Weights of a small mixture-of-experts language model, trained from scratch on English Wikipedia.
Size: 12 layers, width 384, vocabulary 8192.
Experts: 8 experts in each of 12 layers, 304 GELU neurons an expert, 2 picks a token, a softmax router, a shared expert of 640 neurons.
Training: a variant of Adam for the experts, 4557 steps.
Below are experts of layer 6 (counted from 0) of a mixture-of-experts language model. Rows are named router (the router's row for the expert), up (a neuron's input weights, with its number), down (a neuron's output weights, with its number) and show model dimensions 0-191. Each number is 128 + 32 x the weight over its row's rms, rounded and kept within 0 to 255. Numbers have three digits each.
Before each expert's rows: "raises" lists some tokens whose logits its average output raises strongly, later layers aside; "mostly gets" lists some tokens that are sent to it at least half of the time. This comes from a sample of Wikipedia text that the model never trained on.

# expert 0
raises: "-", "S", " Series"
mostly gets: "°", "′", "″", " la", " ne", " Fo"
router:182150079139162177153135094138126117121094149170193096111105120131150118121110152085188162087102098119050115108189128137145088126179118160136108166099176107188173141085174144244142125132093131124181134155162136166137209152104081151110044110115149163134113132125108107132118110109118152196101108141126103121156206168073153125083099134160123158130115139066130135135143114124109130141065147132088128138079169088136128059183066122136144184134159149182161136108175104154099146100178117162138091091068185143105129125123175105152116138129135152141144143119117085151106124108116162157
up8:113142141151085201174129135191140100061110143126147079129179092157142102078147111168139154122128131141148158099202151166158188109116092104200105186153169103164146132213178130121133098127150083126100162098107110087140162160078162126131117190106101154083158141163112114155134152115147148141167139111175143140151123058141105132116130081137144102137120139094137140092134097101143065143090108093162080144102145205124110073112180102104102141135148127139129109099070197113171170160102089102151166110125060164163125130106135137134103148146130096165085150136138094091090178162166183148
down8:094052126131119137146116120075167106164131146143156144088108137177124165173096122122095114143103116170155155083099114109164155135064133130185124083139092171103092125072112168114134119100136157122136123124130177073140089090158202143178169156141154141100095101110142146131194144191061116098105134114124190112174107139051093102137121100072167137156164115151079114126089145109172099142098175180133121075166093118153142083161126135153110124136143073118140144109123094113144142096132112149098095138144182135110104084124096121126109187147140147131200087179115124119135139111112119151

# expert 5
raises: "-", ",", "/"
mostly gets: " int", " man", "tor", "sc", "ff", " member"
router:212151184127125138142089152125135135118017124083138112149102146081135099176134100148114160117146154178207119107153135106111042153149148170182190082144117119094126132131102079160125144159134106156132143104066149135092106139123143119099119116140100083164170136151130136143131161161133127166179125169150120094110117114135150083144167103143119115095153120113133132137120118092137110082137076158068099125106103091067160080118168162167130108174105121092082140179116138110091168167108163110110103149154056133153171139133144112135114111175148072143124159136130073139094155143109124137
up0:138148118169144102073166161108141154186127091093180136078148069120173098126077141185135107111162080151112108150124142138114097140142134119158110142117215103159160100111109086117087129119087154168077181148148127164209138141104127196117099124187153173142146156104119111158194163161168103124113148150085125114100167156048121119104082126090079102184151111086207104152095089094161130139146147119119138099092130156156093109092146129082116149194135124073166109111116132108101123131152146138078182114114134156111108096112092050149134154150099088116088090086119180125112147086129131167
down0:115170106145150055099116137069137098164155088140149142149154064099105145129153139115132089128115196087089154168132115158116109117148112129108096137112114110167114076104171146102145149136169081112168118064146156146173102131107124124116180103106138143116119094131076136170093125087138152133099093104140120050154143135161140164120094118141131044176107170080086121125095137198129094157119107074117108127100163129150139098138104148154156106139176137145162144212184090114158173146135110153138079163116190162092127082092109113102142094105122106160114178131070095162106187117097191107

# expert 3
raises: " but", "\n\n", " while", " although", " however", " though"
mostly gets: " de", " al", "\"", " un", " inter", "]"
router:144125121177167105085120145094095176130127115125119120134126121130127136112108073146121083153142183103080149111162087108136151142135126087113160134157171084122087119090116144037120154109149160080149131096119120152136074175126161150135103087141136116107118083100065122157125125121140162098030165129133117207168136103151139080140123082063111123103102138167123166179102150126099166145154139160153139121147143166153119145113118090113115093093112174169100137067074143173133118173130102102086180154160076088161095154141162142094173107091056159113142115103113120180196061150135084113
up8:125146168187059127118125139132082122119109136137096148109119093097127210123104148171089148183068130179133158148075106082150148108085092116186163113179125202122107097164133109180145091169101145163115109125158067106188081137108133075137099145178120148132106181086121104111160070134156176171137165055091157088105128074098089204131127174156146149182078145112109105094124144056128148157116071125117174134153104097199124134071133178151118166142089113127140140090160107113174095117131144086122131111064156124126162096175125127144110133096119136115145156075186091099132127099171127098
down8:115158157202114194106149183134160130164129085088078165118118068119147159115137116136135151115154141118078072116187085108124092108131111206117114121125126124145086113069130144199122149116171112121142164093100094182163057110118135138099150150181142153124109127110164117105102135140112109178123156113139114068135140176123150113097105127143118125154103091143123129116106142128095205096165078163170121115167112133169147132155177141179108159131112160103080131088177115112170096117098087132124116191090150190113150155124184184134150144118102198165065104135123100117171122177086132088

# expert 2
raises: "\"", "\n\n", " ;", " itself", "-", "”"
mostly gets: " h", " ass", " Bl", " rel", " comp", " st"
router:092079115150069087082158138149099138097129154162100111075136092161163107040146117071164090148150172099023113164100134146156170120117089189123118168124106166122114169098154187123107141128170140126112118127133169138138148093129177178188170161104129126108127100135129156167127122123162159103178116090156124140110133100125089158096099063152131121138119123126109092137159157160126075132106108103194150207155049170123115134196147088164116101078149154117137135157163104102123145084051156140137119112081134117136098136159094135154129122123128133160148141169136198082101131106148154146
up24:190130061153121139096155056155121135155124144154038111180138140138091131080145155131129113116153192127109163142126114196104110083115161156164090145126118129144118087119141099121076081120136139155157167078077101098169157150109126171147099099183168162093111187121106134155107144117168155196190143148139128094187180074105105139104133088125166089151217150074140115115154111113163144135129095125105105108129140133172178108084147147139210053139132110121083150132167139146057077076155154165093121095100083104107172112076153160166174157146124177143092155193123118094114165116121129073
down24:095090104120205171114141111146099127116185142112119077091120093063094082134100153138195103134083159125136127100137081129095110129155153130171068092113101193069128108095083121115123141132106190134105128122119153158169120157126113113091094094121098166129182141159149120120158140134160154116119124141130075112181085090150178131169121171129120109156071119168104122115181162121124141115126131093120170119119127103095120176112116111155098112123186137159140144119075081101144083147108145139136127149147140110138079114124146119101146115111141112126109186122118076116149135142072092080